From a checkpoint of a small mixture-of-experts model trained on Wikipedia: 11 layers, a sigmoid router.
Below are experts of layer 6 (counted from 0) of a mixture-of-experts language model. Rows are named router (the router's row for the expert), up (a neuron's input weights, with its number) and show model dimensions 0-223. Each number is 128 + 24 x the weight over its row's rms, rounded and kept within 0 to 255.
Before each expert's rows: "mostly gets" lists some tokens that are sent to it at least half of the time; "gets" lists some tokens that make up at least twice as much of what it gets as of all text. This comes from a sample of Wikipedia text that the model never trained on. Tokens count by the router's weight.

# expert 103
mostly gets: " used", "ated", " released", "ted", " known", " named"
gets: "ed", "ated", " used", " known", "ted", "ized"
router [150 168 159 132 125 140 112 105 115 142 171 106 110 151 153  93 121 108 161 104 111 120 101 119 183 113 153  69 135 150 115 151 109 111 126 132 169 111 106 114  68 211 103 132 131 123 118 152 103 118 159 118  77 107 106 175 122 149 210 109 171 143 127 134 131 117 150 162 149 111 148 163 141 125 142 126 129 158  96 149 126 139 113 143 100 132 125 119 132 155 164 145  91 146 161 141 139 180 134 140  87 146 144 117 144 134 165 159 128 102 149 116 126  85 119 127 119 150 111 158 166 118 143 147 139 151 174 150 138 125 101  88 154  92 121 144 145 129 131 140 102 121 117 101  66 148 129 130 115 148 110 114 105  84 160 112  93 154 109 133 124  93 119 160 105 119 158 173 152 152 112 122 160 146 125 138 150  98 124 138 155 111 125 151 121 143 154 104 116 137 145 126 144 154 132 124 150 100 147 121 149 125 124 114 142 107 155 140 103 139 112  96 149 128 164 117 111 155 162 125 126 112 112 136]
up0 [107 136 131 147  99 112 155 156 154 107 113 153 126 130 120 150  95 114 100 136 135 117 149 142 184 126 111 128 115 107 135 109 111 113 139 105 128 162  90 162 118  86 146 140 129 133 157 110 113 106 115 105 159 109 125 138 141 124 122  95  73 119 134 117 132 115 118 142 119 100 111 123 160  98 107 154 156 130 195 122 153 129 114 126 120 126 137  93 127 134 117 143 139 143 132 136 102  66 141 150 125  87 102 121 120 138 130 114 115 154 139 134 114 145 132 141 134 115 137 177 128 139 126 129 120 152 146 196 153  85 139 140 111 107 191 156 108  79 121 103 134  89 111 159 124 119 117 128 106 100  89 119 103 101  53 121 120 156 113  95  90 123 123 129 114 161 127  95 159  96 100  95 118 126 123 128 152 121 111 161 140 145  93 134 140 155 111 120 140 141 142 154  94  99 157 129 138 143 139 146 140 173 138 135 123 186 110  93 193 151 116 178 146 144 112 161 156 151 139 139  78  91  79 125]
up1 [146 171 138 140  97 109 163 138  74 158 104  91 124 136 136 102 130 129 158 124 150  98 143  98 153 124 145 115 151 134 141 118 102 131 146 118 108  92 164 101 107 111 134 110 185 155 157  97 122 138 201 116 173 140 136 161  99 143 152 106 149  55 147 126 104 130 123 121 113 120 120 100 165 101 130 158 118 164 127 147 122 125 157 160 133 128 112 160  84  91 133 140 109 140 111 148 136 144 167 144 147 146 141 107 120 146 129 159 143 124 113 116 143 157 127 171 124 172 146 119  79  99 110 105 138 110 149  97 132 149  98 134 167 146 110 162 117 140  92 123 110 136 156 132 123 175 134 119 154 142 100  76  92 126 134 109 107 105 121 147 139 158 109 120  75 167 146 117 109 149 103 100 119 145 136 150 131 168 160 119 115 141 100 169 146 157 154 125 150  93 111  92 138 152  94  98 150 143 100 113 146  99 160 129 138 137 125 166 103 122 128 164 164 142 113 123 107 108 122 140 134 130 161 104]
up2 [ 88 141 116  70 174 106 173 104 117 124 109 119 112 140 143 125 158 127 121 153 138 129 132 169 112 117 143 137  86 124 100 113 124 104 102 112 139 117 141 158 103 169 138 171 121 140 152 141 128  75 100 129  96 101 136  99 142 171 179 156 144 136 122  97 129 120 119  71 139 145 101 166 118 115 160 142 163 110 140 128 158 160 123 108  85  99 110 137 163 137 122 135 115 152 162 115 175 142 137 150 124 134 110  82 119 100 116 144 150  98 136 121 113  92 140  87 130 137 129 115 125 111 143 135 117 126 125 114 122 172  98 157 121 128 104 159 117  97 138 125  70 105  73 127 116 140 131 104 166 154 126 122 143 117 129 142 140 103 166 105  82 110 178 135  96 100 103  67 149 126 175 144 125 146  96 147 135 169 123 132 141 125 148 130 135 127 144 154 132 122 111 127 113 166 128 118 118 173 118 123 143 126 104 120 168 118 126 152  92 167 114 125 108  66  99 111 160 122 142 124 132 164 114 163]
up3 [122 167 130  97 112 132 106 154 109  94 152 145 116 154 137 182  98 124 124 160 153 120 136 120 156 106 149 110 144 128 100 118 131 133 144  75 135 154 154 119 149 161 152  89 163 136 118 121 130 145 140 145 138 160 144 123 108 121 138 139 166 153 128 132 161 122 167 135 166 141 106 143 168 154 153 132 126 112 107 138  81 100 171  94 111 148  94 133  89 124 121 103 137 111 179 112 150 100 144 140 106  95 111 120 139 112 138 111 128 102 147  88 114 138 134 113 131  71 110 107 152 114 175  93 144 155 113 114  93 149  99 147 109 136 102 190 116  95 121 155 132 142  94 114 137 134 124 157 109 122 141 164 124 121  84 109  77 161 113 120 103 131 115 129 151 146 136 132 127 170 170  98 139 128 119 154 102 119 206 103 130 173 179  87 147 141 134 134 147  79 149 156  95 173 113 156 113 147 152 103 154 127 127 100 124 119 122 120  98 141 126 138 119 119 142 144 160  99 121 140 136 154 119 103]

# expert 56
mostly gets: " released", " received", " won", " Awards", " Award", " published"
gets: "ed", " won", "|", " received", " released", " Award"
router [129 156 150 135 132 128  92  85 147 151 139  96  86 150 146 132 137 137 126 128 148  91 125 137 177  99 123  89 125 156  95 126 122 125 149 136 203 105 112 137 138 159 124 133 113 137 169 145 130 138 144 110  69 104  97 188 146 157 163 138 154 120 118 150 135 119 137 150 140 147 166 146 140 100 123 162 120 151  82 144 148 141 107 146 137 140 119 103 152 156 140 148 113 143 163 152 111 183 137 153  53 135 130 141 131 137 138 175 142 132 102 106 155  93 119 128 138 119 139 108 134 123 142 185 116 122 131 141 153 134 103 129 147 124 134 138 159 137  93 177 120 147 125  84 134 131 131 137 112 178 158  86 147  93 148 123  99 161 108 100 121  90 131 137  99 148 159 182 138 130 118 113 178 135 145  88 106 113 117 104 121 135 134 109 155 115 132 113 148 133 157 135 125 153  99  96 162 120 164 113 152 133 122 117 165 137 124 131  64 121 115 133 165 143 162 159 143 144 155 134 143 137 140 102]
up0 [108 144 104 134 110 154 122 132 124 152 116 157 122 159 154 157 128 150  90 137 153 159 138 180 133 125 126 122 158 137 105 146 129 142 164 161 113  79 128 156 122  99 141 166 113 101 121 153 148 106 149 126 195 113 128 140 142 134  78 152 189 131 149 117 118 111 139 100 152 132 125  75 128  91 169 121 114 117 121 130 136 127 130 147 163 110 110 135 149 113 185 162 104 132  92  93 104 120 127 109 113 141 153 108 113 152 117 138 158 178 126 111  90 128 119 138 123 125 115 144  84 141 102 106 134 203 124 132 138 109 123 146 108 142 172 170 113  96 169 136 161 139 170 132 113 168 139 148 120 154 133 145  92 139  95 111 122 125 103 101 121  87 155 145 121 111 133 157 102 122  91 118 134 122 162 140 161 108 166 121 127 169 131 172 113 144 123 124 130 148  94 155 144 151 127 113  79  99 176 116 122 115 152 107 132 118 159 150 132 135 100 141 137 130 161  75 143 129 166 128 126 161 142 156]
up1 [122 139 101 143 119  75 125  94  77 156  97 131 125 128 131 145  91 182 122 136 174 135 169 166 158 129 128 111 150 120  84 127 119 135 126 148 148 144 114 137 148 111  90 158 135 112 136  79 130 149 137 123 111 159 127 144 114 146 140 142 137 129 122 144 134 132 109 129  99 165 139 120 106  83  70 140 100 127 140  80 111 144 106 121 118 119 106 135 119 117 169 136 155 143 167 151 130 146 169 147 129 107 165 149 126 111 146 139 112 150 150 109 143 134 111 113 121 120 115 121 121 104 110 152 128  97  79 134 130 122 152 174 153 112  74 130 171 133  96 133 120 122 140 130 133 152 135 107 148 170 110  91 126 146 155 129 105 135  45 107 155 141 114 151  68 142  95 116 138  80 161 133 136 112 175 105 107 100 175 108  84 153 107 112 165 167 129 107  95 143 107 127 148 116 113 114  94 151 141 121 123 116 100 139 128 160 102 153 120 132 135 137 107 176 139 135 176 119 150 138  91 159 143 132]
up2 [122 122 104 117 140 131  96 122 127 112 184 148 115 120 117 129 130 115 173  93 111  84 125 111 138 106 118 138 113 124 150 107 113 163 142 173 116 123 150 125 148 126 130 109 110 110 126 121 113  94 137 126  96 156 159 144 166 141 163 156 136 142 121 166 128 130 122 114 147 180 104 142  81 144 109 161 125  70 107 121  96 108 106 136 134 127 159 138 100 113 155 117 127 148 148 124  96 156 116 136 123  89 107 131 132  83 103 143 106 150 122 147 139 107 126 116 101 139 160 120 137 102 122 152 129 148  95 156 186 109  97 131 118 111  97 147 106 129 132 120  95 110 153 109 159 142 138 143  95 137 103 114 103 120 151 151  72 126 172 120  99 105 159 129 109 129 141 137  49 127 139 146 143 117 115 116 188  63  91 125 115  83 119 121 136 115 137 173  99 111 113 124  97 120 109 112  92 182 121 156 109 113 155 112 127 105 150 167 126 169 131  78 112 111 132 178 102 121 112 102 160 140 102 118]
up3 [106 173 145 139 125 127 164  90 139 130 132 146 117 139 164 123  66 117 139  88 172 122 142 141 189 112 110 115 121 103 123 100  91 107  86 157 132 174 132 141 114 153 146 166 152 122 152 164 123 134 138 100 123 145 111  88 118 165 151  84 132 106 140 136 158 124 131  97  95 150 181 127 203 135 156 154 140 115 109 153 139 100 116 122 122 108 121  97 129 137 149 146 114 119 106 146 160 143 159 160 116 163 128 146 106 104 124 126 115 138 112 140 107 140 120 132 115 123 120 180 116 116 121 150 129 119 125 109 130 141 137 142 149 118 136 160 118 118 115 130 123 126 103  96 120 150 194  94 139 102 110 151 142 140 172  69 113 126 128 127  93  94 123 132 106  93 117 100 121  95 163 108 122 116 112  94  92 143 176 155  93 135 125 110 159 127 164  88 125 114  88 146 135 129 154 151  97 105 111 104 165  96 143 129 153 147 152 139 135 124 104 102 143 123 104 132 184 129 186 145 128 155 128 116]

# expert 99
mostly gets: " import", " integr", "tern", " immedi", " implement", "port"
gets: "ion", "in", "an", "er", "port", "id"
router [108 141 124 117 145 152 142 144 150 133 143 150  84 188 138 112 118 131 130 116 113  94 143 129 135 119 130  93 110 132  77 115 164 135 172  86 187  94 122 141  94 156 137 103 105 187 111 129 113 132 136 115 116  84 107 131 176 170 140 127 158 148 134 145 108 104 117 143 108 133 120 146 145 112 140 111 113 110 119 162 116 145 137 121 123 136 128 125 125 137 109 126  90 142 168 162  92 160 140 136 117 114  91 137 136 179 200 183  96 142  94 114 142 123 114 125 165  86 122 127 156 129 151 103 141 108 120 131 134 135 116 103 144 123 139 138 107 103 103 137  73 128  81 103 130 147 102 139 111 181 123 139 149  75 140 130  83 126  99 119 112  97 143 177 112 151 157 127 144 115 136 100 141 124 145  93  88 151 141 113 101 125 144  70 125 142 131 120 146 166 134 159 140 132 133 145 111 105 151 134  96 153 121 113 150  83 184 137 119 140  88 134 121 135 164 135 123 113 113 154 154 146 111 109]
up0 [107 137 143 152  96  94 157 101  89 112 190 146 122 114 142 151 109 115 139 133 186 157 123 139 136 146 102 105 103 117 145 114 134 124 109 101 163 107 101 130 110 154 160 158 138 104  87 139 110 147 109 121 119 172  87 151 171 123 130  90 153 127 136 116 112  80 106 117 122 190 124 177 157  94 102 109 117 101 123 157 126 114 147  84 132 108 135 148 145 121 133 124 126 126  65 104 130 135 144 125 115 128 111 154 158 132 149 125 138 123 194 111 110 103 149 180 110 174 125 130 151  93 110 104 134 144 137 111 136 130 144 111  98 128 152 165  92 108 104 130  88 169 118 110 144 146  97 100 154 115 140 108  73 165 183  82 165 149 153 142 147 151 161 149 100 140 120 108  91 156 109 116 132 137 136 141 145 192 167 142 138 163 115 145 131 163 129  96 136 142 133 122 140 112 139 136 132  99 132 127 150 126 151 114 128  96 148 141 136 145 122 133 146 115 151 141 108 121 135 159 126 119 140 144]
up1 [125 128 143 146 107 137 136 147 108 143 129  97 114 119  99  86 118 133 132 164  98  94 139  98 118 156  91 149 110 113 107 142 176  98 120 137 175 106 157 133 128 131 140 131  82 120 138 150 111 140 124 138 111 108 173 154 127 126 169 133 133 127 110 146 122 138  87 114 142 157 160 144 161 128 128 145 127 105 160 121 139 100 130 135 116 116 130 121 172 165  76 161 101 103 127 122 119 119 122 132 110 140 125 112 116 124 174  79 132 137  77 131 115 145 118 161 140 134 122  92 128 141 135 184 148 137 158 152 179 100 118 145 119 158 136 115 150 150 126 102 159 124  73 116  96 158 152 102 122 121 115 146 138 149 124 147  82 120 124 100  87 114  68 108 124 113 172 132 148  72 127  89 128  92 138  96  83 123  82 166 117 128 119  92 141 103 158  88 105 177 136 170 154 119 119 112  99 128 166 134 123 178 145 110 117 133 144 170 156 108 110 142 133 147 129 146 113 107  98 105 167 133 129 100]
up2 [ 88 158 180 128 120 124 150 118 178 137 140 107 116 145 138 111 115 147 138 146 132 150 103 167 109 148 153 102 165 121 145 112 133 120 156 124 127 138 143 105 103 146  93 108 144 143 119 120 149 104 114 138 123 143 149 125 105 109 116 181  94 164 101 165 120  84 131 149 144 139 100 145  95 121 179 143 139 116  79 112 105 107 130 133 133 124 183 141 125 160 127 134 159 152 131 141 106 146 146 167 141  97 130 148 154 177 178 156 140 130 112 109 123 136 130 183 128 104 155 144  59 189 127 123 133 116 125 156 146 186 132 148 124 128 173 106  82  98 145 113 116 158 113 122  96 123 121 170 109 111 125 125 108  93 119 132 103 120 140 138  94  89 132 122 118  83 134 109 157  87 117 136 102 146 146  99 150 115 131  72 103 164 167 103  95 123 118 149 133  97 144 126 139 164 118 118 163 162 129 129 101 162  99 101 100 140 151 129 161 105 120 114 146 169 120 119 125 129 132  90 123 127 123 143]
up3 [123 171 194 114 139 105 106 117  93 104  94 116 126 132 146 111 159 129 105 122 142  96 150 141 113 134 123 107 149 147  82 137 102  76 151  99 162 140 132 136 101 135 124 113 122 140 126 159 122  97 188 115 131  95 137 155 141 103 124 124 152 140 128  84 133 156 107 116 117 169 134 132 158 126 148 144 131 179 129 114 137 143  84 141 121 125 134  97 102  79 121 162 135  91 106 134 147 166 123 138 112 150 140  81  79 102  81 169 149  86 121 135  95 115 152 100  82 103 134 148 102 115 107 117 137 131 101 102 131 144 104  78 135 114 147 152 134  89 143 112 156 118 142 160 105 146 110 137 118  83 136 147 163 109  93 121 114 166 169 154 118 159 155 159 119 103 146 137 128 111 155  95 143 107 170 112 155 140 100 102 120 108 161 133  93  71 164 119 164 127 158 121 118 150 150 111 116 125 153 140 138 117 149 112 171 113 163 115 147 146 122 129 111 129 105 106 133 126 137 129  87 121 163 126]